From a checkpoint of a small mixture-of-experts model trained on Wikipedia.
Size: 11 layers, width 192, vocabulary 3194, 17.9M parameters.
Training: 349M tokens, 10645 steps.
Below are experts of layer 3 (counted from 0) of a mixture-of-experts language model. Rows are named router (the router's row for the expert), gate (a neuron's input weights, with its number), up (a neuron's input weights, with its number) and show model dimensions 0-191. Each number is 128 + 32 x the weight over its row's rms, rounded and kept within 0 to 255.
After each expert's rows: "comes after" lists some tokens at least twice as common just before its tokens as in all text. This comes from a sample of Wikipedia text that the model never trained on. Tokens count by the router's weight.

# expert 12
router [187 121 113 156 175 112 165 132 146 148 118 167  77 125 101  88 100 138 104 134 119 113 148  97 151  91 143 118 107 157 130  54 148 129  92 151 122  57 147 143  89  82 145 105  85 153 133 148 177 106 103 112 137 153 155 131 112  72 162 114 128 179 128 163 149  94 153 139 118 105 113 128 148 105 164  74 110  73 103  60 132 128 111 113 138 146 159 143 112 127  93 111 139 134 105 127 141 119 133 110 158 158 164 176 143 130 102 125  99 110 129 149 120 105 162 142 109 179 169 100 147 163 141 123 124  95 103 144 176 186 193 139 142 146  85 163  95 151 116 133 161 130 151 153 156 140 160  65 153 111 122 105  89 151  79 111 148  77 203  76 145 154 156 145 156 159 126 178  99 114  28 145 102 154 158 160  99 135  92 112 153  59 179 149 153  77 152 119 162  96 160 255]
gate1 [148  73 132 127 150 148 141 124 179 103 118 141 140 115  19 123 128  85 177 111 114 110 146 147  81 110 141 130 123  94 162 115 149 154 128 149 172 116 131 181  91 143 128 144 142 169 147 137  93 125 208  86 198 158 119 172  84 138 202 118 141  45 150 163 114 127 139 120 129 141 136 142 128 174 132 145 134 144 117 125 133  88 141 170 120 102 120 102 139 173  80 121  62 126 128 126 123 149 103 151 123 144 120  89 122   7 133 132  68 157 129  90 116 136 102 142 101 100  92 153  69 126 135  86 138  85 152 125  99 113 136 136 161 179 128 107  94 140 135 139 179 128 138 151 132 205  84 131 136 113 122  73  72  95 163 154 175 167 144 186 164 114 113 166 102  94 119 138 121 104 152 156  93 124 121 144 128 130 119  40  75 137 169 144 100 223 132 153 106 123 130 122]
up1 [114 122 120  60 135 128  81 115 115 136 126  89 205 147 228 135 144  75 114 108 116 107  97 102  99 158 110  84 158 128 115 135 122 124 138 142 124 129  93  99 187 139 139 166 173 140 119  83 138 177 142 121 129 117 185 106 154 132  55 140 111 143 103  81 128 138 131 102 141 109 126 115 128  77 130 138 138 142 148  82 118 163  76 119 123 129 167 150 117 164 119 124 133 173 120 158 118 101 142 125 135 129 158 151 116 179 143 128 141 143 135  61 155 169 139 111 126 140 128 250 178 144 143 170 112 148 155 150 117  88  81 154 133 104 136 130 145 153 113 132 136  73  84  98 118 113 160 154 116 186  50 206 136 181 107 150 131 133 117 113  85 180  69 128 190 113 134 139 134 135 144 161 121 152 118  62 147 193 130 144 124 161 108 119 125  51 129 158 133 177 137 232]
gate2 [142 114 112 174 136 164 137 129 129 151 167 111 135  78 133  91 128  91 107 152 123 134 128 222 132 163 141 187 123 123 132 125 136 159 101 188  67  97 116 114 119 161 131 157 116 131 144 187 156 137 136 194 127 149 144 139 158 194  93 120 158 157 217 180 164 202 132 137 150 121 107 141 131 111  82 122 114 133 179 139 183  92 142 135  96 174  65 128  89 137 154 176  92 127 123 136 174 139 111 163  74  65 176 117  51 129  56 157 165 119 172 110  75 122 116 177 183 118 158 113 127 117 102 132 141 129 210 128 117 113 141 137 113 168 158 155 209 150 168 133 144 102 177  54 102  96 123 183 115 103 114 112  74 103 120 128  88 114  78 150  93 161 123  95 137 130  98 113 127 140 114 126 118 117 133 145 116 166 125 150 120 109 123 141 132 145 108  62 113  92 130 101]
up2 [112 204 188 150 125 112 125 177 150  75  96 135 134 100 195 114 101 103 169 152 148 122 138 165 135 130 142  59 122 107 113 123 126 140 102 133 118 108 120  97 169  99 192 109  71 132 103 129 111 134 143 149 175 134 100 112 127 108  77 180 105 147 108 143 141  97 166 202 164 164 130 121 142 118 145 125 146 127 109 150  98 108 106 166 136  73  68 164 177 160  95 121 127 121 148 185 105 143 114 130 138 104 130  94 158 123 162 126 148 154 181 167 102 136 207 129 133 147 162 144  87 134  92 143 106 233 131 129  96 164 131 128  97  89 152 147 123  79 139 109 146 156  40 142 112 107 113  98  51 174 163 107 151 125  39 118 126 119 108 135 129 122  82 178 169  75 142 120 206 130 106 128 118 113 128  85  33  90 137 158 113 128 130 130 162 137 161  96 127 155 125 131]
comes after: " |", " ", "1", ".", "2", "3"

# expert 21
router [ 87 154 175 133 136 109 118 204 173  70  95 146 183 136 134 110 115 104 124 161 145 132  71 163  99 139 157 160 115  51 160 128 130 112 153 180 134 140 129 115 112 124  98 143 134 149 165 104 117  83 125 114 141 161 151 159  90  96 201  96 182 144 135 123 103 164 150 123 126 111 196 153  58 103  26 143 139 148 142 168 102  86  90  98 151  94  70  91 106 102 170 114 169 140 113 126 167 149  92 123  94 187 121 123 177 118 135 133 178 130 124 156 136  96 125 135 130 174 134 129 114 154 128 172 173 118 102 162 101  75  70 101  80  98  90 123 172 146  83 149  94 162 142 171 172 159 113 112 121 130 124 150  91 122 106 160 139 166 107  88 126 115  98 136 106 117  71 121 111 179 120 143 127 146 152 163 147 163 135 134 176 202 171 185 110 160  90 124 204 121 111  93]
gate4 [103 165 120 203 118 205  88 122 118 172 148  85  84 126 146 127 177 174 175 131  83 134 106 159  44 125 167 131 185  67 125 128 134 129 105 128  97 142  88 121 171 134 158  85 139 101 149 114 125 184 127 100 186 153 123 152 152  53 116 131 123 127 104  61 137 132 129 208 198 158 119 125 138 122 152  86 122 138  67 221 199  72 139 115 123 111 141 152 121 156 163 205 127 128  88 107 135 141 116 133 128 130 137 108 182 118 141 126  48 128  86 153 115 121  97 116 145  93  93 147 144 107 136 125  62 179 128  75  99 143 129  70 106 133 119 118 145 122 129 159 133  99 119 144 140 169  89  99  80 127 142  60 118 125 126 124 140 152 149 117 116 157 168 120 177 110 138 124  94 207 101 124 100 125  91 112 151 135 133 123 124 113 124 108  58 126 126 132  99  94 130 133]
up4 [135 112 124  91 173 149 188 130 171 161 141 136 166  90 151 115 201 111 179 152 162 127 130 107 127 139 121  91 176 140 158 128 127 181 159 134 129 106 140  67 138 169 177 118  78 100  38 129 140  88  80 150  88 128 135 131 165 129 120 141  99 128 142 140  72 122 125 113 183 145 171 153 147 142 138 128 128 105 193 140  95 160 148 128 154  95 132 123 109 125 138 143 179 162 136 139 153 134 158 133 116 108 125 155 140  83 137 166 110 176 106 138 127 138 119 193 171  67 145 135  71 130 108 136 138 162 203 134 135 114 142 153 154 158 213  86 140 133 162 101 118 138 146  96 151 116 176 151 103  86 128 116  71 125 105 117  63 163 141 130 119 153  93 164 185 129 127 134 115 137 125  88 133 128  98  67 177 246  98 125  80  45 130  75 161 133 163  84 144 156 161 146]
gate5 [192  95 144 112 145 140 126  85 103 136 124 125  99 187 121 163 171 156 136 172 137 187 144 162 143 129 116 174 128 118 131 113 152 137  74 128 127 104 132 146  98  91  61 115 122 120 148 104 126 112 171 127 181  91 148  89  84 163 126  85 143 123 103 114 156  66 132  98 145 150  99  77 124 146 123 140 145  75 124 193 144  77 159  98 147 139  79 126 178 130  93  46  99 154 103 146 146 139 128 147 114 111 105 107  95 106 160 133 148  83 170  92 181 147 134  85 172 125 128  91 108 109 123  69 130  76 168 148 124 195 130 117 118 126  84 146  55 132 129 107 139 131  33  61  73 124 124  94 127 129  64 153 155 141 181 129 110 104 113 137 120 122  43 176  97 208 111 169 100 126  88 117 158 103 145  93 133 115 132 132 141  85 105  92 161 132  43 138 123 133 122 132]
up5 [121  80 129 142 107 118 149 122 149 116 123 172 139 111  76 183 149 126 162 121 127 142 143 111 163 136 163 127 145  80 144 128 129 106 211  58 100 128 130 125 126 134 128 128 130 129 136 103  91 163 125 125 121 171  80 157 120  65  92 123  69 115 154 114 101 145 113 162  71 136 156 133 112 189 185 104 123 126 135  94 162 127 124  74  95 132 116 130 106 118 124 149 137 142 128  90 110 129 125  92 116 155 108 155 127 172 147 149 103 116  81 131   0 121  91  90 114 174 121 151 132 129 149 138 110 133 105 105 193  92 113 117 184 169 180 146 191 134 116 109  94  39 179 109 168 132 220 102 136 101 162 164 140 127 123 125 240  93 202 157 116 105 138 141 129 162  85 119 132 129 145 107 123 123 154 148 164  94  73 132 134  92 139 165 187 129 125  81 155 127 120  84]
comes after: "\n", " |\n", ")", ")\n", ".\n\n", "0"

# expert 25
router [105 170 104 122 154 165 165 145  68 232 178 115 147 101  86 171 118 127  78 120  68 134 183 142  56 113 162 158  51 136 158 115 122 145 189 110 157 100 145 143 143 109 136 119  98 134 130 161  95  99 113 108 145 105 139 154  88 132  76 177  81 148 194 139 130  95 152  69 179  92 201 123 113 126 111 156  71 119 160 135 113 178 132 129 116 103 192 173 114 179  47  98 108 106 176 100 138 163 158 151 138  91 178 141  96 120 175 115 147 129 103 107 159 118 185 106 136 130 152 156 123 116  79 108 127 115 195 134 151 134 126 117 138 125 156 109 119 151 137 117 100 133 133  97 136 143 159 149 131  87 154 130 106 124 163 125 178  85  99 142 142 163 137 131 105 162 120 177 173 118 124 160 126 104  82 102 195 116 131 175  75 119 120 170 179 101 161 142  78 153 129 137]
gate0 [154 115 128 132 169 128  67 130 153 158 139 136 144 127  65 122 128 149 197 138 168 152 109  99 151 142 142  72 128 117  86 126 107 101 144  85 188 116 163 119 152 127  36 119 121 128 158 167 174 131 120  64  92 199 161 146 206 185 136 113 178  50 114 126  85 129 167 115 108 149 164 121 134 117 117 148 123  72 109 125 110 128 129 106 164  51  88  91 122 131 122 147 102 127  76 127 130 131 119 126 100 166 128  91 114  65 109 103 138 134 115 133 123 107 108 175 175  70 112 153 122 135  98  97 155 127 100 129 111 105  79 152 106  82 145 140 168 167 130 158 157 152  78 153 134 174 146 127 130 151  66  96 160 187 126  86 140 152 127 137 160 164 142 127 100 222 169 153 167 123 115 115 173  73 123 102 124 134 118 128 116  38  51 155 130 128  85 146  99 142 122 132]
up0 [121 150 101 133 140 123 122 139  99 140 129 159 110 129  95 130  84  48  91  88 101  93 193 112  93 128 191 123 125 122 118  98 122 211 212 140 118 115 128  96 117  79 130 115 141 130 128 115  95 127 120 136 146 116  88 147 146 136 120  38 131 103 150 106 167 116 117 104 118 125 114 147  55 128 188 158  86 123 131 129 103 135 134  93 135  95 121 131  55 107  91 164 136 125 155 155 154 103 202 129 134 135 132 131 132 180   0 126 153 125 135 135 138 120 133  39  87  89 128  80  83  82 130 124 109 153  82 123 195  98 135 104 165 143 144 121 130 154 139 129 116 121 169 179 117  66 127 126 139 110 116 155 130 129  55 141 108 112 127 151 122 141 118 131 116 145 130 114  86 160 190 108 101 154 131  71  76  54 140 109 145 145  85 128 180  76 100 127 138 122 127  87]
gate1 [166  92  66 111 152 113 161 123 191 117 114 145 128 124  79 149 123  71 106 214  92 125 108 157 101 193 151 133 142 129 122  74 149 135 124 143  92 133 127 146 136 193 139  84  96 182 140 206 117 127 156  79  81 171 148 158  86 181 171 135 137  49 124 152  91 127 195 128  72 130 126  87  71 116 131 154 118 126 175 113 141  71 157  60 116 113 142  98 145 191  74 129  74 120 139 171 107 151 120 166 120 134 195 105 129  57 122 109 131 136 114 126 137 153 120 142 127  78  76 168 120 106  99 136 155 124 148 135 126 138 128 129  98 139 128 154 117 225 115 124 137 138 130 119 151 162  35 166 129 114 203 115 136  85 116 151 144 130 122 127 118 143  87 119  84 139 173 153 145 128 149 163  91 109 113 122 165 123 110 118 122 112 157 125  58 159 117 121 151 138 103 148]
up1 [137 118 171  62 127 100  70  88 114 170 205 136 183  63 192 125 160  66 137 109 112  97 101  88  94 178  98 124 138 135 110 160 118 163 143 120  93 115 131 126 171  98 137 186 217 103 130  77 128 158 130 149 153 122 140  58 163 130  77  88 173 115 105 104 114 128 111  98 183 114 110 135 154  71 103 166 139 103  96 163 130 152  49 122 156  60 169 113 151 175 119 128 107 114 145 137  98 119 138  95  66 178 131 151 143 140  78 123 135 125 133  70 121 104 134  55 107  93 147 184 162 173 165 142 151  90 205 119 111 131  94 151 129 103  75 125 103 123 125  92 153  70 118 118  97 151 137 143 114 187  59 132 129 145 113 109 145 117 143 131 108 181  86 118 157  96 146 138 143 172 125 125 128 136 106 140 130 169 130 130  80 106 114 155 132  84 128 155 122 147 130 152]
comes after: " the", " a", " and", " to", " The", " c"

# expert 15
router [183 124 105 137 171 114 162 123 140 143 109 154  80 118  92  95 101 143 102 110 131 129 143 100 160 102 132 135 119 146 140  49 132 136 102 148 140  66 134 128 103  78 166  98  71 150 136 134 182 123  72 126 136 136 147 132 127  62 160 104 109 183 134 150 131 101 136 120 131  98 108 120 144 112 153  80 109  85 129  45 133 133 134 119 161 140 162 139 129 114  83 103 130 146 116 135 141 111 139  93 168 163 174 177 137 121 116 136  92 113 129 163 121 110 156 126 104 160 174 101 133 167 145 121 117 112  98 148 165 193 197 149 148 135  87 150  98 166  98 120 151 123 135 143 163 147 168  61 132 112 118 101  95 163  46 103 130  90 198  98 135 156 161 131 154 153 146 188 110 125  27 131  86 164 168 155 104 125  93  97 162  71 168 145 144  75 149 129 171 105 158 255]
gate1 [115 119 113 112  90 134 114 138 186 131 126 120  97 133  77 163 184  74 102 114 122 138 136 130 116 172 189  66 107  95 134  24 189 135 130  90 104 131 163 145 122 154 119 117 157 152 133 131 135 128 118  43 108 133 139 137 124 171 139 158 119  82 121 190 115  97 170 142  52 114 148 100  82 117 136 183 100 120 146 113 211 126 160 107 134 133 130 124 118 242  70 131  77 142 118 130 110 118  97 115 174 120 129 125  98  32 116 118 101 120 103  95 134 187 125 115 128  99 122 170 118 160 126  61 112 130 135 128  77 116  81 116  99 109 141 143 140 171 124  79  92  93  89 132 141 169  94 109 167 128 149 152 126 136 130 129 140 151  98 119 160 139  87 103  90 139 113 114 147  95 172 177  97 111 113 136 131 136  83 163  77 160 169 104  79 139 131 136 158 215 110 134]
up1 [103 125 199  97 173 140 126  33 152 144 137 129 161 111 184  77 100  98 134 132  96  85  61  96 141 116 102 183 133 130 100 147  66 135 129 156 132 128 108 142 144 124 162 133 176 110 135 110 120 187 148 110 138 117  98  75 131 167  69 151 122 134 130 110 183 121  74 156 185  90 127 117  95  82  56  95 139 148  82 133 135  95  82 133 121 113 152 128 130 179  78 122 146 119  79 164 117 124 110 101 110 108 143 166 154 128  39 107 138 121 206  55 136 124  84 112 140 109 111 162 136 133 165 139 128 129 180 107 128 119  89 185 154 143 133 145 138 143 125 149 231 131 148 159 120 171 172 129 141 136  20 133 130  72 127 157 128  98 103 132 140 178  75 147 166 129  95 129  94 126 116 114 120 110 139 128 104 131 131 154 130 119  88 122 101  71 127 168 122 154 129 168]
gate2 [136  97 111 103 127 173  99 154 137 102 194  76 119  80 108  87 166 113  41 136 129 132  86 189 168 107 150 175 145 131 146 108 160 132 116 159  79  71 131  91 142 165 104  83 119 150 160 184 129 148 145 149 118 140 163 180 194 166 116 144 145 199 177 171 190 160 128 154 141 114  69 108 136 102  48 109 144 159 140 132 161 114 166 141  95 125  90 124 128 152 158 166  85 106 107 132 130 121 109 147  87  46 137 139  72 163  63 149 145 128 152  61 126 178 113 144 128 117 151 120  93 105 116 133 110 123 142 100 129 165 126 136  93 134 126 117 121 129 184 105 128  83 151  87  73 140 135 183 147 116 133 149  71 105 124 158 129 161  70 143 135 122 132  93  92 101  89 123 162  97 126 135  44 112 137 126 130 126 134 198 105 133  71 174 129 147 143  74  92 101 131 110]
up2 [127 183 198 133 165 136 155  74 147 123 157 195  90  86 135  94 106 100 161 133 105 125 130 181 113 156 133  75 126 121 108 125 113  96 104  87  66 117 117  90 133  71 235 105  76 124 129 111 103 148 123 155 171  99 116 114 126 131 115 140 114 125 110 159 183  90 206 159 128 155 136 150 126 111 119 115 158 130  69 159 107 102 127 175 133 125 121  96 118 137  98 144 105 100 126 125 135 174 149 138 114  99 172  86 185  87  88 167 107 174 133 208 127 100 184 143 172 131 129 138  99 120 121 107 128 140 180 122  60 125 144 102 100 125 135 137 100  88 124  56  86 114  39 142 114  94 121  96  85 150 144 118 103 157  64 172 115 115  92 132 114 141  53 143 143 101 112 108 157 124  86 173 129 130  94 114  23  92 130 101 146 151 139 108 138 141 139 120 166 133 119 131]
comes after: " ", "\n", " |\n", ".\n", "202", " ("

# expert 18
router [159  95 120  97  41 145 130 125  88 146  97 139  81 149 110  33 146  48 167 141 109 162 114  98 163 162 151 160  97 136 121  99  83 126 129 112 125 115  90 134 161 156 199 125  98 127 116 159 109 148 140 174 153 121 142 137 149 136 143 132 110 110 161 172 117  84 150  98 164 147  90 107 140 171 117 119 153 118  77  98 105 145 139 158 130 143 139 161 104 124 176 168  75  75  93 158 187 161 133 147 117  96  82 154 186  99 173 110 110  88  71 156 112 126 125 109  62 162 115 142 147 106 125 140  86 146 164 130 184 186 185 109  91 110 109 118 106  95 175 153 160 142 171 118 103 125 100 111  98 172  73 127 126 125  67 142 158 114 182 135 187 154 122 143  88 159 136 173  58 138  90 103 112  86 157 148 158 147  96  80 127 113 137 110 123  59 105 149 156  74  86 145]
gate0 [141  73 133 126 128 119 113 131 128  99 122  73 106 186 135 123 135 118 125 108 160 114 130 130  98 118 141 134 141 113 120 172 115 134 145  91 130  98 205 139 108 131  75 112 113 127 166 131  75  71 133 143 109 200 155 149 183  92 113 118 128  77  85 127  94 156 131 152  75 186 194 111 123 134 170 157 104  77  53  89  29 111 146 170 140  94 108 100 128 137  79 128 116  85 146 143 100 137 133  91 146  86 121 145 124  80 125 104 178 209 137 142  81 131  82 162 144 165 177  84 115 157  60 140 154 119  99 131 113 140 141 156 114 120 140 145 130 147 130 127 152 197 117 165 100 151 133 173  94 107  93 140 156 158 136 162  77 164 116 119 106 133  79 153  84 203 143 161  72 113 132  72 120  72 137  84  88 121 123 150 125 114  42 170 134 135 132 131 139 121 152  72]
up0 [108 119 163 146 142 108 129 156 145 145 109 124  56 129 125  80 109  93  95 112 124 125 127 117  53 116 184 100  82 116 124 111 177 181 176 159 136 130 117 139 119 123 130 117 141 142 114 125 129 121 133 113 154 138 118 124 143 118 122 133 167 115  89 107 169 141 131  43 163 122 166 125 128 176 114 211 105 115 100 135 130 207 169 136 156 100 119 117 140 109 122 152 138 153 151 133 161 147 132 126 140 111 104 165 119 172   0  86 134 119 160  42 154  60 115  98 122  96 160 128 100 126  71 154 146 131 137  56 175  57 127 122 126 120 156 129 119 166 158  92  62  92 199 122 103 103 165 127 120 119 125 129 118 136  66 180  60 129  86 158 119 117 116 133 130  93 139 135  98 137 125  65 111 131 181  86 129 130  93 172 116 164  91 135 158 124 107 123 153  66 100  85]
gate1 [146  99 130 111 124 121 139 151 109 147  78 116 146 135 105 140 144  84 180 107  93 131  92 127  54 119 165  65 122  85 103 134  94 135 131 100 140 122 112 185 150 123 175 137 144 110  95 205 107 155 174  60 136 100 138 119 122 169 131 132 177  75 135 125 103 108 133 132  80  94 142 122  60 167 108 132 136 172 132 138 156   9 127  39 130  91 160 111 115 226 129 141  77 159 150 165 125 113 134 164  96 143 165  82 120 108 135 147  63 128  90 114 149 151  75 129  80 109  66 143  57 136 154 138 126 115 155 140  57  94 102 150 133 166 128  96 124 146 124  82 132 130 129 123 129 126 154 138 111 133 120  78 131 116 136  94 112 178 145 132  99 122  91 118  91 115 138 135 104  86 149 165  39 121 137 138 192 126 130 115 136 179 128 154  80 180 133 113 129 161 128  93]
up1 [120 115 129 123 105 152  71  62 109 102 204  94 167 124 185 124 143 121  97 191 128  73 124  90 141 149 130 140  72 136 122 117  99 158 119 151  59 130 121 130  85 165 131 130 138 135 170  71 151 141 178 144  73 167 125  86  92 127  75 136  89 158 136 117 141 118  89 110 177 135 118 107 137  65 114  92 120  88 126 150  80 129  30 114 130 124  97 172 127 104  77 114 163 152  93 185  96  83 125 148  94 151 133 140 157 120  53  73  99  91 129  67 133 130 126 105 120 143 104 174 164 191 134 160 168 125 168 131 168  93 129 136 142 121 125 177 153 133 146 121 179 126 128 111 133 151  62 176  91 190  72 134 157 114 104 122 156  74 119 113 123 160 130 149 134 138 149 126 127 185 109 137 125 102 151 143  89 169 141 154  86 119 100  88 118  73 189 123  76 126 123 171]
comes after: " of", ".", " in", ",", " to", " on"

# expert 0
router [142 115 143 129 150 102 125 137 119 160 125 140 117 123 131 216 132 122  84 116 129 145 151 113 137  82 126  92  91 142 139  91  77 120 118 104 112 107 105 150  87  93 174 194 148 132 170 152 133 129 106 141 121 162 198  90 198  99 137  63 112 155 102 136 106 150 154 220 108 103 119 118 111 105 113 120  53  95 124  72 147 144 160  68 140 111 120 169 103 152 105 171 105 129 160 139 157  90 112  85 108 131 183 129 107 121 146 128  92 138  89 126 120 164 163 193 148 167 198  82 130 122 168 144 146 140 111 197 127 184 180 110  99 151 106  74 158 134 104 157 146  78 148 113  94 138 170 107 106  93 188 141 122 138  57 174 147 137 160 148 146 144 187 179 123 133 140 107 118 118 114 108  57 156 140 141  78  90  93 144 136  78  98 126 130  80 154 116 159 115 190 183]
gate1 [183  58 115 127 127 122 171 105 158 112 114 104 106 116  88 148 162  89 125 112 117 141 154 101 143 148 136 135 106 101 118  50 141 182  90 162 132 139 160 162 120 165 121 141 106 113 138 181 157 155 140  65 159 119 104 110  74 176 140 159 127  82 137 173 138 104 128 144  57 163 132  87 116 124 139 143 135 161 105 120 132  86 143 123  31 128 116  81 136 177 108 121  61 127 158 120 110 131 143 129 153 139 130 129 112  68 126  81  78 170 106  98 109 103  87 109 122  53  45 156  69 140 138 130 162 139 121 182  95 146  84 194 128 140 131 154 165 148 148 126 127 116  69 127  84 105  90 120 148 125 189 134 130 106 125 116 112 164 146 157 140  79  50 129 124 146 128 116 128  91 157 124  52 120 135 130 151 160 164 116  99 120 196 112 105 172 144 184 145 215 113 161]
up1 [133 122 153 133 161 147  91  63 113 104 120 116 174 123 135 128 134 123 111 138 119 107 102 152 140 117 141 110 140 184 130 177 131 134 113 105  55 111 127 130 174 130 116 160 121 104 135  73 113 158 142 164 105  88 135  82 166 103  90 128 136 150 176 129 168 116  94 136 185  94 131 122 130 119  50 140 143  91 134 132  84 166  86 112 137 106 112 118  91 159  80 135 167 131  71 248 142 130 160 137 133 130 186 171 108 122 101 154 134 117 120  96 215 124 164  54 123 148 105 217 160 155 164 167 118 134 172 142 132 116  87 187 107 140 101 164 156 145  80 147 166  96 114 140 128 126  98 129 143 161  51 127 164 131 100 134 147 151  55 128 124 186 140 159 168 122 157 116  94 159 173 126 142 137 121 136 137 144 112 160 116 162 181  72  96  33 163 168 114 126 110 124]
gate2 [136  90 146 146 129 183 138 173 147 103 142 102 123 127  92  63 160 127  54 194 177 135 128 168 151 119  96 134  94 112 129 116 129 129 156 132 110  69 129 119 140 180 153 150 161 167  84 142 118 141 151 114 129 101 140 156 154 204 115  92 128 175 136 133 138 141 124 141 163 128 147 122 114 108  67 163 124 103 157 151 206 128 134 132  74 173  92  70 122 112 170 228 131 136 102 140 149 101  81 137 113  67 143 112 121 140 113 213 131 122 142  70  57 159  94 135 153 124 115 117 121 116 126 178 140 109 160 137 173 157 152 135 131 199 134 105 139 168 146 143 172 107 125  71  78 119 127 175 134  70 109 165  42 158 131 120  85 151  97 123 135 119 169 142 156  96  32  83 160 129 150 136 107 140 102 141  97 135 140 148 121 119 136  97 157  75 137  69 101 123 127 136]
up2 [ 89 141 219 155 108 182 170 118 122  87 119 176  84 119  86 102 178 126 107 154 139 168 151 153 133 128  89 112  96  97 134 138 134 119 145  61 117  67 125  91 154 126 178 138 140 136  93 100 136 135 115 101  98 111  85 150  82 119 140 129 100 130  90 129 118 127 137 179 168 175 163 127  87 106 117 178 124 118  83 137 142 146 132 166 103 105 128  47 120 117 133 136 151  64 119 143 148 136 162 140 125  73  61 120 187 128 133 177  96 141 119 165  74 126 132 172  87 117 123 109 129 122  77 133 124 184 149 181 137  67 154  81 100 181 163 147 102  98 153 143 192 104  39 117 139 128 129 146  93 125 172 137  91 199 106 136 134 133 139  79 148 123  90 109 146 101 106  48 173 120 132 115  84 141 106 145  49  78 146 148 129 103 149 110 161 101  98 100  99 157  89 145]
comes after: " |\n", " of", " in", " for", " to", " on"

# expert 1
router [182 111 107 157 180 102 186 130 140 146 101 150  87 112  93 101 109 143  92 125 127 132 134 100 155 107 147 131 109 150 123  58 133 124  96 149 107  72 131 136  92  77 156 105  73 162 140 142 171  99  98 125 130 111 152 128 110  68 174  97 128 171 117 153 151  95 143 131 124  87 102 137 130  95 163  86 114  64 123  49 117 147 144  98 153 153 163 149 131 127  81  93 130 136 140 128 155 107 143  93 163 170 159 182 140 125 111 131  78 130 136 157 131 125 147 133  92 165 155  91 144 152 131 121 122 110 111 151 166 178 205 142 153 140  90 149  96 160 103 125 145 125 128 140 151 151 166  57 128 103 125 102  80 150  64 110 153  95 211  95 126 139 175 138 149 145 149 180 115 112  28 126 100 151 166 156  99 128 106 102 147  67 168 143 148  79 159 121 179 106 158 251]
gate3 [169 111 181 123 130 121 123 114 160 161 109  74 114 120  74 133 168 128 167 219 150 135 117 117 147 130  73 143  61 163  92 174 116 151 119 110  91 133 107 115 129 166 111 129 110  84 218 117 184 157 109 138 137 118 158 132 125 185 139 133 131 136 114  99 160  90 196  69 126 121 158 114 166 131   8 178 135  97 104 177 131 119 157 166 136 158 155  84  87 153 122 139 142 114 189 124 126 153  63 152 124 106 170 118 139 144  86 159  96 127 111 170 106 155 171 119 124 131 218  85 142  98  94 209 127 105 141 118 146 163 109 121 129 148 180 129 114 127 136 159 119 143 124 126 128 111 139 110  96 113 171 106 149 148 147 163 122 123  80 138 117 128 130  57 106 133  87  84 119 128 135 149 157 170 127 131 199  87 113 138 117 136 169 110 121 136  94  80 148 196 182 147]
up3 [136 142  95 107 136  88 150 113 130 114 114 134 132 127 187 115 130 119 118  53 148 123 185 110 140 161 120 173 126  53  96 132 114 169 152 113 135 126 124  95 155 122 180  22  83 135 129  75  54 127 144 132 144 122 116 128 147 102 217  65 124 126  75 121  95 131 128 118 187  98  96  89 169 111  90 117 113 146 131 119 160  67 132 132 143 103 210 229 105 128 176 125  59 175 102 170 128 152 194 154 143 144 131  67 116  37 111  90 133 132 134 137 143 151 103  47 124 126 100 114  99 157 132 105 107 137 117 126 169 134 119 133  94 112 171 144 118 132  79 140 118 122 152 130 131 150 136 135 127 164 160 137 184 144 140 137 130  93 103  54 121 143 110 135 148 117 132 135 146 132 166 133 160 122 132 114 141 167  58 120 128 127 106  60 139 190 143 118 124 135  93 122]
gate4 [110 142 139 192 155 179 124 138 136 172 170 117 125 167 170 121 136 190 135 170 107 152  50 153 111 151 172 148 182  56 173 149 139 128  44  92  70 139 123 121 128 180 211 125 126 149 123 166 135 176 158  88 151 132 123 117 135 108 137 128 124 126 146 144 121  91 122 186 177 123 122 148 159  88 122  93 121 125  83 124 148 151 140  78 109 109 108 165 139 191 122 138 144 146  52 134 176 138 161 160 121 124 128 146 127  81 118  75 130  77 161  99 142 116  76  88 151  30  72 154 128  97 137 139 108 164 112 100  83 127 112  45  81 127 146 138 144  57 127 104 167 126 102 130 115 151  90 117 142 137 128  71 135 137 131 128 140 136 114 117  82 157 161 129 125 117 115 116  88 139 115 137 122 109 118 113 107 126 139 138 118  89 115 130 139 160 116 126  75 140   9  80]
up4 [117 116  93 138 165 127 141 146  97 127 143 164 133 141 175 118 171  94 147 104  88 110 170  75  93 131 107 170  80 124 130 224  79 134 151 187 104 104 165 127 109 159 147  65 109  89  94 130 136 148 172 124 116 121 191 147 197  70  71 129  97 120 125 107 120 121 137 151 145 151 157 132 124 141 129 107 140 164 173 116 135 159 131 131 131  89 133 116 136 123 182 127 138 144 120 132 113  74 132 111 173 100 213 181 150 133 142 124 133 152  82 108 153 140 131 163 158  86 115 141 149 168 120 129 161 127 178 124 148 116 140 132 160 117 181 133 123 217  92 108 134 174 110 188 126 143 119 100 124 155  99 134  94 193 123 135 117 131 126 145 104 170  89  98 206 131  88 110  79 156 121 226 126 135 133  82 183 170 103 117 120  38 143 178 114  87 112  87 118  99 192 128]
comes after: " ", " Play", " manag", "\n", "0", ")\n"